config.toml
experts_per_token = 2
init_std_router = 0.0227
warmup_steps = 200
decay_fraction = 1.0
final_lr_fraction = 0.0
max_seq_len = 1024
Below are experts of layer 16 (counted from 0) of a mixture-of-experts language model. Rows are named router (the router's row for the expert), up (a neuron's input weights, with its number), down (a neuron's output weights, with its number) and show model dimensions 384-447. Each number is 128 + 24 x the weight over its row's rms, rounded and kept within 0 to 255. Numbers have three digits each.
Before each expert's rows: a language model's description of what the expert responds to. This comes from a sample of Wikipedia text that the model never trained on.

# expert 4
Function words, modals and adjectives in explanatory or descriptive prose about biology, design or food, e.g. can, how, flexible, the.
router:132071100125144107156132112130132166149129126097138112138111168109145145142093163144163145125130154075143173120122152151140124136099118172064150143174134145137118150115146106126159125092150133
up0:124132102107176088134135126132140150140090133110149086119127112136120178129116142101095135116090142134133171094106146163145127143125094146137125136139088178132121097141093165104169141108133076
down0:144108147111145136116152124087144153169107141096085126139129154183113149132115142138117149144115126114126097149123156080181124148183127125139109137152113141136162145156161122066109106130102132
up1:118146109076198167133116146132155095146152128146100122139119127083113134108125114159131086112094168138144066114069160112128166103115105106164138111122136145123133078161137160145128145159126104
down1:099141129116107114097181181093107125132104111164150108139144101129174147170133144111143129116122106123094156154143101122142167135136115125111117125096100134082133111087110090163178127100117153
up2:119109124146137110118139130078090162117078113141156101093138147153155156118150136113144166129114153107131085092151128113095106157095132100110163154106133096130185142134163099125125141130127118
down2:146151139137164121096148099169116134173165125095153097122159136162180127150150118121146161136159149127131115109117131123162124144152112111101095100126145137110122131106120073157134138089164127
up3:166117118134114149164121091108120166154122168110142126121165155127127119156118133111147117109107140133143099134120162080139116117129125159103107181121112173133097120129169121169131120138167138
down3:106131171148122116128138106122147148097134165103098159123155147100148145118117126143116135115186146130095089121134089144110109136112131146101162128155140093116129130113117140089110121109143110
up4:147140108143111155114155100139131127083171134132111125142097077106120117138129102147093118144129149127181152117148128091130116153141156101142127157152150141112097178114089170140129145159101121
down4:067091092092117147118135128117098119095172118090144124127125118114127114132146121117097128147145144128109128144139178100148101118151127108138114131129128109159136130112095108138124119144106122
up5:107114112107128103106135087107085124126161158148173095141104158122161129157113154092153149124117139104159154155094163172131164165147136176089127129178088100099127116118104125100128099126149110
down5:126125115122109124120102135106120077130149107091138126176131082118075122134118119185092089125137146133173089104128114156146145086115126104094170138136089182091128099139178111141117134143185146
up6:128129095097142181109113122151153156162116142129166121142160099137125118093093125084097117114152108102129131135164102164186155139134148124105114153120103140129161106152137094108122118154103110
down6:145141138181127115178105110108120113145153103099108114089123144155107100154134091119150101118097082182127113114146181093154132115132128135096162163109139125115104162123116093161146099116116137
up7:104103119128143090097084151084131135106130112121148150129120145146112156150132164091135155106144110109107126106172119176144136100070145103110099145112111148103096137143122127093118144145164124
down7:100131162105136106117155120137144145137102139132072120110164080132129114113124114117135120147122087090146121145135149122110075138086127140097118103091115119126148143110131156118148136117083134
up8:130124114133087120113117137098129150110114129113082090115142156150154148081110116157160135124159110095152115159143123090149136146138115118102170159146098111126105117125119095127132113098135133
down8:123093091159123122129138145145112144160125111146131097108140111126123141126132143099124120115156125115129154104070125137152114105102137143131115109115152099130159081123145105173155132111106142
up9:163127106083087101161155138145102152078110136114159108068140117139153119102145111131146126120146163111118150143116119122140169142105132134141151173148113145147119114143148126101098098082165133
down9:113150122176132131117098145188172165142139118137115154164141126075079090111156148119096126140143113107108129086125105143148149128145144136143143104091106136126126130118114111139131135138109117
up10:116102150130129119120080103156108154130102159158171123117121111155109158096134126151103196167130152116134129133104154114144162154085128108101124149115110201114117119138119116123114098179139101
down10:142164066075162121140151146117139118106125116136120096124125089131135175100111153139100130154107163124141143126070129099085127083157161088132105115113108135160128143124164131117112144170110126
up11:167111116124174118092124122148121109133143079160110107156127125151090113115119151107092137111151183108140152129141132111119132112112134167154107151110144135115107152129167138138086126114133089
down11:156155124154172109128128133117164108124147121144133114133142130170165140083141129125104134138130148082170147143141081079118156109189115140111120118156128174141131141132166168138117147162141151
up12:132107137134110090147148131140115168127065140151118071133139172111165118125141138146160110174099091088204109150126079156094175110115123143159137134095120122129155089144138159139147157134135114
down12:080138143063155110106104158141089122110130151100138150120153100128089130100157107111157120114113159126139180115131149126128164161110111114082114108150138124148151139124140158133132127129131128
up13:113107144141114133131147142130112125165151111111115088160163138109139121111094123168129139137156134092141126136131112146151094116133153121130116117151109164108123127155114111118167107156118109
down13:129108130158118103124121101101105111091122123153135147093147148132103110128148121128115169140124152147148190127120107116131078155105121128105147128106102131160100126159126068128115070106130171
up14:098131126054123121145094164129139159130142151092168146122087084136104126135076143131143119125133154086171127131109124165170124154110105121108124141155139143138097135156081122081119148132088152
down14:145121088108105148153146145139167123139137102166097106109170172082114109075158089089147156133159167119106115131120176110141118073145118124117112129169079123159121135090148128127133130128118108
up15:145078082122115185149139114109150151113174134094107125141129130152137152119108107115136138122145078085126122108087129120158100097165115116101132140128137107137125108103164097139099118152133164
down15:105157173153085152147128139112082088160094152097142117164148125092140088142138113110118091142122121176134183159114135166093108161142088117189113144084141112099091106124093138071146133102089108
up16:075157148094106109165139182161157121121127163163137112079152099123108107116127124145130186114130137143132138113131126146116155107146147125151134110138116129117134123159146097137110108126118147
down16:121152152155147116122120170093142151094146080119153136099152142123098113142100206115136100116136078141163154114120095129169146145135180149100119101116167104168155153136142128135182127148116093
up17:107074164129155126097136094134098157149133097102128121113152136095139170165122119130132138126139112126099128147138115102151123153091107123102096150126149130112070099123125094132099135118113156
down17:107107134151103126157171073120117133136106145113121130124122159109099114135082160101144094123099140122118139105128132133107143082091134123113106161167127131150097141147137155114129164128074160
up18:129116124131132113155127108128131165167156112105100107147127124120178150103104137120099126083132120160153109100099134082122086127119142133163120162116083157135101135140103129181090142135168109
down18:163111107097106169117119105098141124154132149143095117117103120163127142135141159130095152136095173118118121113163119155151111085110139138165134129138152104110154141107147114103156153115120128
up19:124176094152115121124124136109136164114110089099119155148119138159125144161116114174159095126185154129154181146132129107136045126145106131132139110140143143096131143145160092138115195111157103
down19:148133172148156138122129126123124148097129129157119129145144109115118137119169175121121121124120127149100152150160164139090096117100066139120129123126084143158083083091122165150143123097131162
up20:115135137111139097152106137157130120082133144118096135140134111122122129125113181109118124122193159128176127136116140099140146115194140091156143111102093151118106126134120113108103156117121141
down20:104121135105090134134145139130111120103120170130087143106125139107120128157149092139137121097074142135149153082130091110088145066119110153120122105125171156134138117117120154127144138138120132
up21:094098143111120099130118159108102198129122105138144105168129105149161118126105095136135129179133156155124134117115159089155151142101145146136141100168121155154175108090109116163126131145123143
down21:183120159153136157118115130137155092156106169150145148113131106123132170133155125143105103119108109164165077095127090144110094129159155117153111145092139103152086109147075178097117120114146127
up22:058135143102136197137142138158137124091134121134110116145116104132102108101120153135120103124110156132142158105081081096138114126121127132127145143168124138136111119101150085109102126130153144
down22:139168139129132120132100168136175111116141134112132124129132154137136132136142152109166116142160133095152135108093115115159127132127113111129112170132092098097139158121104125156147112158099130
up23:083093113160133113161136146179151099126120113115139162116124143145072136114124159134136120138088172135166099142163112113110155153160091144082138161090134123114143099115088147132149146078161152
down23:161171115147134164142145160174123145122136099152114096105135115106134130114111142176123110120117161104170160181061109177132116136101127140135115152178143187093072140149130103151091146096135099
up24:143166108116108134149119129129100167113104142109166155152171157142164140145115109172156096130136116145135099138136151137162138127147156109082109092127146126104101090131137108103110127146121176
down24:147158144089152138133143144115112112117084129110121157125087140118074092132093133142143115186131138130143121124116097133129122115132109117120120110108091143103130101152169145117114100135136115
up25:114108125147135164125136121162141114140183118168137112158138149112136141136074135146115164096149104180123136107087168083127118130112150149114121141168158158152134140102114129111107137149192140
down25:069135125142150130119135136098119161143123151143100159079088115128091135124133125131106110156107098141130110136159140139108130166142111109109106159152128100151163098166107120152142090176139158
up26:103143138112124125143117129095084193147121170122108125120127092155120096170155112110131127123099097099131130148100132111157132120147150111123166136156127131126106130152153095197149102141126095
down26:145174109130147109100109140130158081078119112133122143112070130132172152153093094156105109104148106121079143103121147143113111098112117131136123126127107103113158127122113104098118105103090159
up27:112088079154086098140071114107123144118103144143183137110129134143129086115106154140129102126150139157125155122179129149111144146168154106137187094132123115095119108097146106123101144137126142
down27:085117129169120132143126107053128170173091137097120081115132135090131137060126111156108084138113126060123106113096131124099182098134113146154104121136155138130135140153120145132124117093123116
up28:118176147160145111107142082171137150132049122160091140131190159148122132123116145146127128152131111122158126166109139127088122134173112109116143149122120135118159146138064122154130187110121108
down28:091133129083146110111074136107157113108110100101117127144140126138161142133140129136177189138160114090104092116160155117161143117104122085087145099130134160163127125114148134120096110111158133
up29:108129143125127090108056129132116105129109130140095103121132114079100060147125138107096149140130148161156131149133137163139146106149112091128136157141078115135135140077099118116173112130145085
down29:130152121132154141164104162146117082183106168145100149143104129191126115154127159132129121099090099102091098174109171123155138134108164147129100121109120134107084141128118122135140116113130128
up30:146130106167148108081082154132120070100126085136177140120114092134180128137129177129164116117147100185128110159109134116144129147140156122107101131131122061146129137154114175110117150159109119
down30:119154153132144101119133138079149124193144150125123086086127135126124139087140109151118148133107128127159137139125177114146078114133132124146195121123174099147091143144135141138132106091102064
up31:102099165130091090106128136156137106122145139110208173144095198109109152116116107104153115151163114069141131169130126153113111112119118056129110115128095163110129128103111149115064095129125123
down31:120134130107117140165141165146134122143168179155103106169157141112162152146122167124161119148165137135145082124141151120114095146175118144143143148090088103119166100166116132142174133103134183
up32:155098163095094131134139147140102116116143118127110112089135181169158170126134098108090128116178113082154125139127129127135131112114084164101154107126189151135190128097119091071154124130126113
down32:146135075116158095132136088103162087173095160105146148119130110062153144111140137123143149117115090147123132108136118119158137149100131148121115169153123153136111111145150121112113139135130123

# expert 6
Final suffix pieces completing a word before punctuation, e.g. -tion, -es, -ers, -ings, plus section == markers and words like season, career.
router:128122117116152144088164118142120133135146134144123163153095102091109098143158090074116140144154124103141082125138154110105153137124135054135100096063108126102118091138123170109154136133137113
up0:092150124195103116082151133117123129113140128103124141096128145142159194167123108148121131103091114130141152112126099138118149096133131158135098199132128124135113137087126132134156115129108119
down0:109141142108123156104143133092137140116127083137126160123132075136151152160137139154083102076110123127077144112154149092131130153127159126148110139176128113154125083136171147139129124105145129
up1:099131100131140180105164118137154142137129153166123192149129117123147082125123092164154106107144139083126111110110200074145096112218118094139106126122169124138167093137124103151138103189134126
down1:128140139093096116109136132131101119110146108099137127100106123157143146135106110135113173145102109156135138136157163123113148081121117147101135097126113137106054118137162090164105102120185144
up2:120155133097131094132117148102120144126094136178143096147123131111139070116146132128160144138142141153121130134174154107104153125148114123140121178154108154119106099154144136102168129130117107
down2:157115146156150113085126106104152108101118143154115129138122116075096108161170104101129057153119134148146124119118132125108158104129142135113138102137137149145104150139044162134171089104143139
up3:133147143188081140100157123117139175185160121161118121142139127127150136111130152104151118157113092130142079144134129130124128128094069138134090150074112147156146094113109161116145177094112120
down3:088090175097139153165114123146095129070104121147083115120166095126129112123134085090120154157127110126069136147106105157151163132156147130098157178164145111104116123140134118098138122123148108
up4:140163102146115116108095097116142152124149156158217068134150145106154173095139165111139119138124156110132138165103137134108113103154108100166168080108150129149168095136154158135126110145150117
down4:130146079110121120169159072116114107126120109099121129113097100136113147147142130154123146160095132112109126110104138111131160141128173113098124102139148152142088139113122148124160098118142185
up5:114115134123093112122149140119144117087121142129128140154091119116128125141140105059128137127127147075167151115148126113087157153160099140135110149125171098088134146113131107132163175098172152
down5:102117107147111114131106082159108118129173096075081116149122145129145125097084134132139104120157091127100163152118140129161163153114105108145176143152067170135102153148176085147061094125177084
up6:180121117117151141114074150153157115100111114142125152136160166120161166090106101140140090120078151109148104155147144115101198152129103091158105089147136127158123132120126140091151175122104116
down6:144104137111132123095127173133106078103107110116114125190124052084093128129089166123137119127100115130140119146122148123090118130142110122173112112139147126156156080110121140156100120118169097
up7:081095120159162121104092145146096101162129088132114149104105061125121140122125141122098136157131156116143117108112097143154166106167131099128110163120129075126141122118182129134124112128146119
down7:121106161145142127164107116120115148143164141108132095133116113126097133099089130145137146106134144107119150135110123106138107122149163111115146134139169147085123126119118101103155107120119136
up8:126131145125126144139157141128137139140148122128084150131121137134155136166124101128126137137083095089085133146131110102106130151140070154147134110124154107140140150102110151090146130174122139
down8:101136151108145181140095098140136118107124124125163127102062158136093121097129072115163118113133117144115112103115167100135156124149139110107135129121139120139110166085119145148100127117119143
up9:112144132098174129138130160126115102106093168137130059144116133165123120154105146138115133146099117131167114139103151107117178141088138113131082094111112127147122147134161172141131178122169140
down9:139114110139131126149158154081103119145129143119103105118149126126135099178138159083176118148067132106094121122110163132118170115119124165145129122114144154110141137138055111117109084125133102
up10:148144121156131109130106122130133168112152149134122163159155119104133149145119103120072123128193127121129150147155124133133136096097116113119153163154106114146143135129133152130141126159126120
down10:119156125099113164139104146118158129161114110143083128092176088106099123138100134105131132107111079122097128127133086157144118137131145137113139120146163123140137114139132129109145119129151141
up11:148085099123131174129140129169119129121105166148119151150153115091144147146112122137128172097113139076105117113159084137114094136136050118180163103097108153135150126092119160115109154131129125
down11:126110194148145143140137134089128148134134109112115117105160105122126133117128208179115126102166167144142137110109112116143063123102128094136087094087150124140133111094144125151109128131167139
up12:137136174117139170129142145110127159136124102108169145105114136088149146147120135132125077146092142133138102103116149153086176138184100135128099131134129172199135111139101179102143158071123132
down12:116115132138179167128125141121099159153146152111099115128172076119116136122164139148123107146156123067080153124148095152155114092118135097146138101122112158133125153108109100135165156128115111
up13:129137140113132110119130118116151130140139068079128114132060053121115166143144145122090160099129121145122086139123130129140151143107132123137148160127090108130128169108110155126121127146131119
down13:132137180147137140116139137147139149139159118067120121102167118117116097122117139075138105148109081177098105113144113126124097160134216149116131151114133112102153079157119075085088140123102094
up14:132108117136106130137125091125150112095112148101161158134167141147102122160170135110119126108177132103142114137140160144127107125118139108117128134097100099143124186151122139107151144134145133
down14:088130120130113098167145101108143122109118132069116071114164112128080104157116170098125136121134127106130143142143170125096130126104186137113104111114142148146105074099125120086119090137121131
up15:096115133131145114121133148122126126107138150132151141132098112104116129146130110115130142128130156114132079153134084086141124105183190131106132109139104139101099114180099132111121188137113124
down15:108142084125154126176145096123097126098161113142141127132093128102139143144117114091129121176135088135119115127172112150156113126161093128138126136145121159124160143092141152096094146145142134
up16:124131100119128123078149105127134162138115115124099090096146118113169099098145120136127112136140125111116132099138126153091146126148132110102156147086110130118144113091110125097157150113116138
down16:189137111152139128151147134116122136105170169114131115113145079130093157148129187141116165137150108098132136120126122156142117164155119113153112132072155123076106112106092140142147165144092120
up17:142096127126160133138152130118145129172119096089146140134121112118139075098097142092134131104117129132111149156126105152147162081169161104153120103153148135120147089159098106101106157154116118
down17:126110158083100081111104087149091126111120155151144156121179130126127132186148131148115128123184132109110137127139124121141143106118095117101125095153112117118095137114160133148156151122164111
up18:140101102124132116144131109068128142116140102135177134084122127140149133142114116090120138134095115143136135146132152109130157152100160090120103092120136117122134132146123176099111155141119133
down18:114091136135146162127121134106105161148154117084163145142134131182087103114160142132151082110118091155087099126097109130115154156097144163110182148125151195142174146122157121118178108128128094
up19:163074144158130146151139131118108168134086155149083059108112090133137179156099151080109149132120122093142100156151139154124140121127131088122132090117115122128135115102123110154137131129152145
down19:157147185104136134135124081166144085116134099165176115151096144149121146123151143107159135092077105106115120158123115132118101131091157137134180081137118154155140195149139125124134157105131130
up20:089125144136157092110136103113142129173156100174102145139114115117119098153114152118149131109121143129164131124139150154105155135131103111121114119120101107163132157093102160156136090167147148
down20:134186131136127147139129134170132136152127135135174139137076132193170114144145129118136114145145165131153120133115114112088161136139182156176110106107126132107118129108161136167130145102104155
up21:179142096094140109110131103109119132131146114151062109093131126129129120130145127111128131133056147094146103086167119128100162105161119103123122160117153145088097143179122104067136126115088146
down21:123102115148158116167116157105133144140133162109111118116147106161161137149121128170099107119184128160172151157090176131132140105156178156110176154138125061159122083103108122122104097182134140
up22:138152071129148090130111100120160152120149134122115133063143086116129093111123064133093168137196130087091132136169138099099137109108147133132117151110099100088143148095170121119155114083116109
down22:128098141125128145126130123128152115100092083150153074135093152118152092193128129143139127084119132111145145146116122119137087117136099152148147101131173150093125094124096114139179082123142109
up23:084096112161146109143161136119116139115119154143118107107120130125107118162125148104098129146140153125118126112115154131123134140133124112131128129124100169076121132169165119102092143177158138
down23:106117110125098113130132106122136093095148141114156139129142128107127114124108146098132133155130170105156148125117142137153104137144134104143143178189105083097143118120094129126147127152141115
up24:117132125186160177154109147137150120102098131140134104132124078068117173176157135145135136186122159133137149138174158138160079126140152115137106137133119129139145114164102118147128146126110133
down24:165114088166154141133126141133114108142117143145129114108142125116113127153131126115105154118119120123130137141107108120148121144119155145163154106126147120109149104146123128115111117137102116
up25:142118130147159121101129097146170117097106124174125192131156126116129104161176135131090120127143175139122064069159095151119140157111149158139075125164122124125122131123122175080125114119117148
down25:110129112143086076115135120112129120157142091098128082163109173119160137071088089143159114121127172156134184134101100128160131151120168148158115107156112122132129105095145124127100172117138132
up26:120129106158144139124109119121135088151120129153077163155149138139123124125164098123109106105192129104122151162131143129132090155105104120130168129122130160138119126154154137082138153113090159
down26:127132131140104139076085120079140133114151120116176116128150111119159090107131091171126138153158118112134144123130107163150158141147105141139126174107157085101132088088117112157157162139139137
up27:121103114108133132083165172157111135126094123089125171147117115130124127133133116121118143122154113190124132103143174135136090138153182127118141076130116116138122116172125115124136120135141080
down27:131155138108121149154079093107141115179104102149116119144119124128158116164122128151132130136144137122130109139133112157084121115112088089138140112112101126098170170111093109162149119108104109
up28:127127127120155107130185106146095112140154128099107104174174157158123146111126155114146135095166154076167107120131109149104137074119143104164134124091131116147144154126138159156118111107135156
down28:153092142129112104149158138128157113088151134093112133140133115145101158134105136152116137128107141151135069106112131140151115124135101142158155131114150134135117120143141177112128128099130158
up29:155135152138068117080134152156142150173113132134144149124127110121117124133148107139134173113144114143141185124133102127146144153129150130111153130123105138147086169080104126132153145138121157
down29:129138119136119122137119185140136157147109150141111121131165133096113151165142149089157123159155146139145158121129127143124122119115148129128074117149132181104124108119103148120136150121078102
up30:103125112136133164100142119158116071139165074121090140122093113115161105127175130120104151111103101125152119123143119133130180138136126142085107129125135094074129133169099110092128124149139137
down30:128127134129156165138110143137104107173140133138133121110138116110113123099105148147200101124134131122109129117162103123114135153133162159123131173176136117125100145123088122093140099123114091
up31:136095183136147143137143125112113143123151129070099123106122077108136155150095073115140124128119113107106117134156097107081153108124084170064100119101147153079207107146129144130128134155120124
down31:144157100124086118195096124131101117125105160124102182130126123115176115112135175169136120141178126108155140138166166119100097146143128116124115126151127132099119121119095131106107127109088115
up32:130117125146126128138148133122102171105177160169064153127107124044157118156109127112120104115142132129094111143106135088140167097085138143167126077152125114154132166127125063139124142089127101
down32:102129137135140134112131159141147092139099150127121143114079151161109131118111121119115123140123114113146143133153129124114119136081186111081133078112102145145119105144143161139128109103076145

# expert 8
Biographical and historical narrative verbs and prepositions, e.g. took, moved, signed, began, During, and St pieces starting words like Strike.
router:114103125143136100101119106116106081126149140105133117131129095099133127128126146059125091096150146149154157149153143146177114112118179122142113125147115139094109084095128124112139113125143098
up0:091133156112117090132142148123122136110119113108124103160121109130123183110156079115152131138150119134110125120127099122140096154168134127105089112161142127132135117134105137126117101133114138
down0:105138157126126072154128096175152109124126179100087159154122140148130108183110130133126112149216177141138123112115105141111139131109142113117136095124096089117130117192095115115093110125109088
up1:132110143109157143132085165075136159115120079118165086163122115125126152141146140137097153116175155137110083119176131120131156123133161148102101120151068108145157094119133092124085125123090123
down1:148114111117101153114143103165099131165109125133124129123146176163163110130127127124112161130110154129140099130156134165128143121135151146113117136139179124145100125132164196162118105151109149
up2:123134089169115109084100109109162127103112134110105158147107137130122115136157142108125133119111145150093105159130080163140122160152129134142158165167089089126135100172157099107081156133112101
down2:111159098123118144160138133110117119170116173116103138138131155113083102113171126167091101130094116143118129117121155141138125118122111130163077123166150139133115139160171164137135142140091146
up3:145118114091148123122136111060147137108114102110111153141159133109124113107085105135120103127109116162133107114135140153137111111123156122107100105145112179111142119094100116123119092119127115
down3:123155118119106106165159151109123131124185125134137171149122168135097073176108083138148086107121112096127152134110158115084163138085170125141113059147127138155133144122106108117181127124127169
up4:101138145117096114166164138159121121136192179159151114077113110154130159123126141134140139149099127122154150120091109085140103149156130133083115134108147112152141154155118160129130118134072109
down4:146125127168131136165135136109137114130113144108148123154142150117146155156114151132151178115148142148124121185045123142117143149116158160127167171109150153121146130138140125173108120084119153
up5:119153141118159105122099140166046127124131105131108117091102134130091123136153153151105147112152134167140153205115152108153097132122120139137171119115094136128182107135112123145144175191147126
down5:083154108066097115128132103159083115144093139116148130117119088121139172149158127125116103108134171127125134101109102152159109140131096135111142143098142098111141088138105118128150126135114119
up6:083115142112137132112158122157172092151176130119122137117107151106160109164128140140166156160155114078121118149156075115148130110143117110136103134116154118141125113129123099165132161131129134
down6:109084117165125160169097118115100123164167095110095126135114190140159152138136111127137149111125122114162125152185097130104125070097083132130104144125128124160149086083142131138102143127116161
up7:088103088147128105082089082136142119136070126142165141147121106101114148119125086109118126159130118138120105120124120137125138098123090146140142119151144155077121108101142139125150122121146135
down7:086089151137154106146136091112159178109140137102141108137089121103109138102119156116106120123086148142131172134131108130113137122118161119132163169135132121144104106130139120110111106150139139
up8:145111102144161120131127102103137126111137116073088104148168136115115136128109115068148108132154117108104125172138094120161142151105154126144128093116130153139116117125143052095138152116105161
down8:129145138121119125137139146091139111122118134158151116151104147122163100093120154113116170129179143120090111128149117113109125089168114108174160128120149093130153139127119180162098125126157137
up9:110166129118135125176138095117119107154156145135131151131120113116122106119201111102157120108131135147128152106134136167122178094138193139112159117110109103128122093135129074135128159127115138
down9:124181087124126135102135114162116128103138178092082150153123138121157130134105147080130131130103105117113145107157101141125132159134129114116114161092146095157147163139124092120129156183151138
up10:151129096135093114109139073166123095121144103086122134163117136104105141112102093112105155141106103123102137077109151118130124157095133176125173142126125125066104128099160108123155123156105092
down10:132177127103099114127132140103107117156094146182121123170161146155153089155134114134145185110155113160143090116087088137122142125147126138130110118093152155141142151143087113123143095155127142
up11:145118134151142149128151118128148066077087139126130124151137089099140113164104151100125097153159125105147082114137133143107135102129063114179093112114136082101156129146121135167112094121125134
down11:140139159103103128116124116103099142122144144129148125108114119133117122115111118160138155104090115148123166093070146159101132115109087115127133122100111093103143103107114122122095122146122110
up12:126119155099148148120129092141129117155116128148119129116132113139136104153106149077138138087138132148135110165136098151183155114129174151149114164132137111137128141141125122119195118107077121
down12:141123093145182133169106152131108136140161171157132119107124123144098148123147157170132110157110132105072152110143164146144159142102150106112136130107161112185118129119137177124064149122122123
up13:119102108159195105111108120163116097149088144113132119104154091118159145136159136126120129095105166155157143138164147142112138080139148139128171128148137130137117094154130123135114154130077112
down13:136139121115119153173132134111116121097122165129145134173066149157172163121145124134149129122111121109129098127114127088129142166072132092143127120110143130123145159070157126137154118127141143
up14:097094125095131108117131137106152137111125137104120139143110133157126129097136126100070092106124096155113147167092111153152128120157131128093152134154078119123133125105173146135163153144133166
down14:110124158128100194106125178148150113141113145161122120122125077129133166110159129144139133124106150121109099112154069108132170130125097123162115120150110158098069119153112112099164121126094089
up15:133156120125137167144160138153135114103138151106124124144158140166106110137160108127117154116097119094115086135122130133114112106130101108152132133130087098125080128113141119130137093137168115
down15:115136123118127116152135114105105112088133113146162146120145137135147123126153159111075178100173172131146101104125126115125113129148086104131157090139108162120147147154136109155162089132102143
up16:124132128127126139109130065101096131175127099146160091103094169148145146134113154159107119118144130098108127141108116148124142140130137104136098187128126123119117095161139154120108165171098137
down16:171131137149138150169149131162176129111139087113148099118126180123134127152128130161091129094138121153163083088121117115121108065187136103118123147168114120142117121107122138132117147118183120
up17:094147160127081092176164074110079141138150129139129138132161123115154115095135104141112156172125097194138123122132104120147117132128109156106127124128147151078106104104122098111131085129103139
down17:119110125105129092116131094174147114088118119150175158108116117081108069130145108126136147117145158117132116176160140157138153085160140131142121128147107095159120155135151117135120168128129142
up18:117123161120133093109169123096110118153128150112143089115155132116159127146118168119145126144151123112136165122138152141171111159110178122124119113125139112114151084131167118135091149107132155
down18:128108118118076135133152124133114133116117129145123141160119195143137087141177122120093133173074146134095172084116096111093107120108097149137170125151143121116130160126136116126102161148107169
up19:082122111135092145132106150123133149102112114114148118098155120147168154146152125157120119087148137130142133083153128119130182093116139175113126142166125113110111119155122136143147095114120105
down19:121134141162151086093097132107135125138138117115145100128147111144155112170142123118153143156112116161158133090134122156166150099098138138129160110115169124129135127099093163146107115128118164
up20:109135143136121096124125152119130127153125108144120101104091133171118122147103144133117092108151110173137190147098110106165129100135138125138113148139148145112110129145107089138071133105156147
down20:129137102120106100105129149101137066093101134142133125151136100167153097160131166127115169143128132137133124095120104199119113155139125163147157102150126140125178166132135179070146133167150099
up21:132144125105166129120122105077143081093129134114117122141117147149153138124178132101120139122146174115099132115157089130207121138119110096153090113118146100110138125122074111122133113143144120
down21:128145126147152103116124107178131144137137105131097135133159102141100144106138132122113145099081143178121146115180112147124087075136100123128079107118119172109141117100130133094098114130145077
up22:112104133112111121096138133113091107120138149133117136099134126141129158152150097124120121144092126157120126138146119179092142095120162113146150166141075143108102142114072106131121158149125128
down22:181150152085160151126135126109103176123116135099138162115090137110124096108137084123127079146142098118168135111103131122122095137133089108103194125122139119093158117131129126140103162141140147
up23:143170144094090095145114166110111121131118184120151087087131192085198114109043114135101131126133104141128148145120131074107106129126119107167162189130099109104132085130129152114105126188126096
down23:110115120114142127100153123125144145135121111140109126132148137069121124105129141126107127097151109163139078136149137088147143085159148119114124076072155125144137130136118162118135138103124116
up24:109151119129116093093139156140175090062159157134150096135105136118172104134097161125105131087125141122130097166149149160128164075152159131119100117148145159145119096089138120164173132105132119
down24:108136126119117135123109157142110124135074119129120128125132104127152105099094159116124108139099105082116125158126133128160116109147082132129151159132130148122144141138106131108101128164115093
up25:150099109115102127074171115160089110119136134099200178116123148138121118112123110133137136161122119163113122111165174117110150118150136087170144122115094158094086132137156151151127117150135145
down25:149133162115122135122116169155101136091151127148107126154106140144147163101143148134143149171149142133144149128107086167120123158094141134134112155139120175150171135117147130134146108097116111
up26:129135092110158120135097162060110090137131130108105120117128098091137142177100122142105139114126154165153119175074133108151133162161069149092129117123119091127084110177109141170095116081099154
down26:152107079139121157109160126148162140117125136095132105128128098134103166123149137137132134161147160100072149130132124142095139101114111157147133119135083111112095109128150154109160160097136130
up27:079104131146146143137113147078128146120063162171160146119147140112157138098109142114155143107184118133128117145106123123196121131145135153104125158149149162135119091106135135087104130154132173
down27:095133102125155151166137096120134168149137129162135120157119110115111142121117136131137157097154144102104146132093126120134161100103108082128102138141090121125129155147120172131127184111146119
up28:113103125107144147172098119133129147148174149157123138101169117102126143123105079136148145125148124101144106132138130100138123131142108123105139153158156160136131162132182129139128109144135128
down28:116078137146155153145082143134138132119118095105093118165129146141142168142180128111163132179101119116152140104110112137092086121145075145105155115133126093083173116149147124078139144109111150
up29:128114114088122136170129135150128097110115107148166126115138115101100181111145133114114156114125148101116113129127123119144119152138186113100184117127094150164117141085121108173156132085094135
down29:102135106178137086117136151177107160144096146076144102109151167141127078169123097127167141116106117111148125144130082132102150108138134122096147157137127097108155123132110175126135150159121137
up30:129125097119121162150128140119124069119118128133101158139131091136135138131133143104101145142130143162162139085109175156111173147094192120190130148115141085149163091157122143125129136133135122
down30:122107091104139099150123125119117159147144123078152098131086186121157127147116122128171118105124121086121182141143118154123105147125131139110119109115137142144150150127120130141111102124136118
up31:151101130096136117110163103141126140117118103142125155105124156138127157165101091166137139121111147112158098134125103141097148107127121106172134131149120143160130175142157137125106149125117138
down31:126148093152126128136166165096157118129133126088098143168111107126167105132128125126109114073180132148145103090080138089114096133150140171058186136159144149121141137157134124131128138107150136
up32:115131105104162128089113089130102115122128150075140176109117124128145073122129129093124125117129114140115131157116108124182164110090131116149097124144150123147148095111117116166167103132154132
down32:133107141142108157142095127134142134137136142130140094109144099107154129162140111162137132119124130160134103163139112132120090186186090132132186097148162110162152137132135138141093155122149134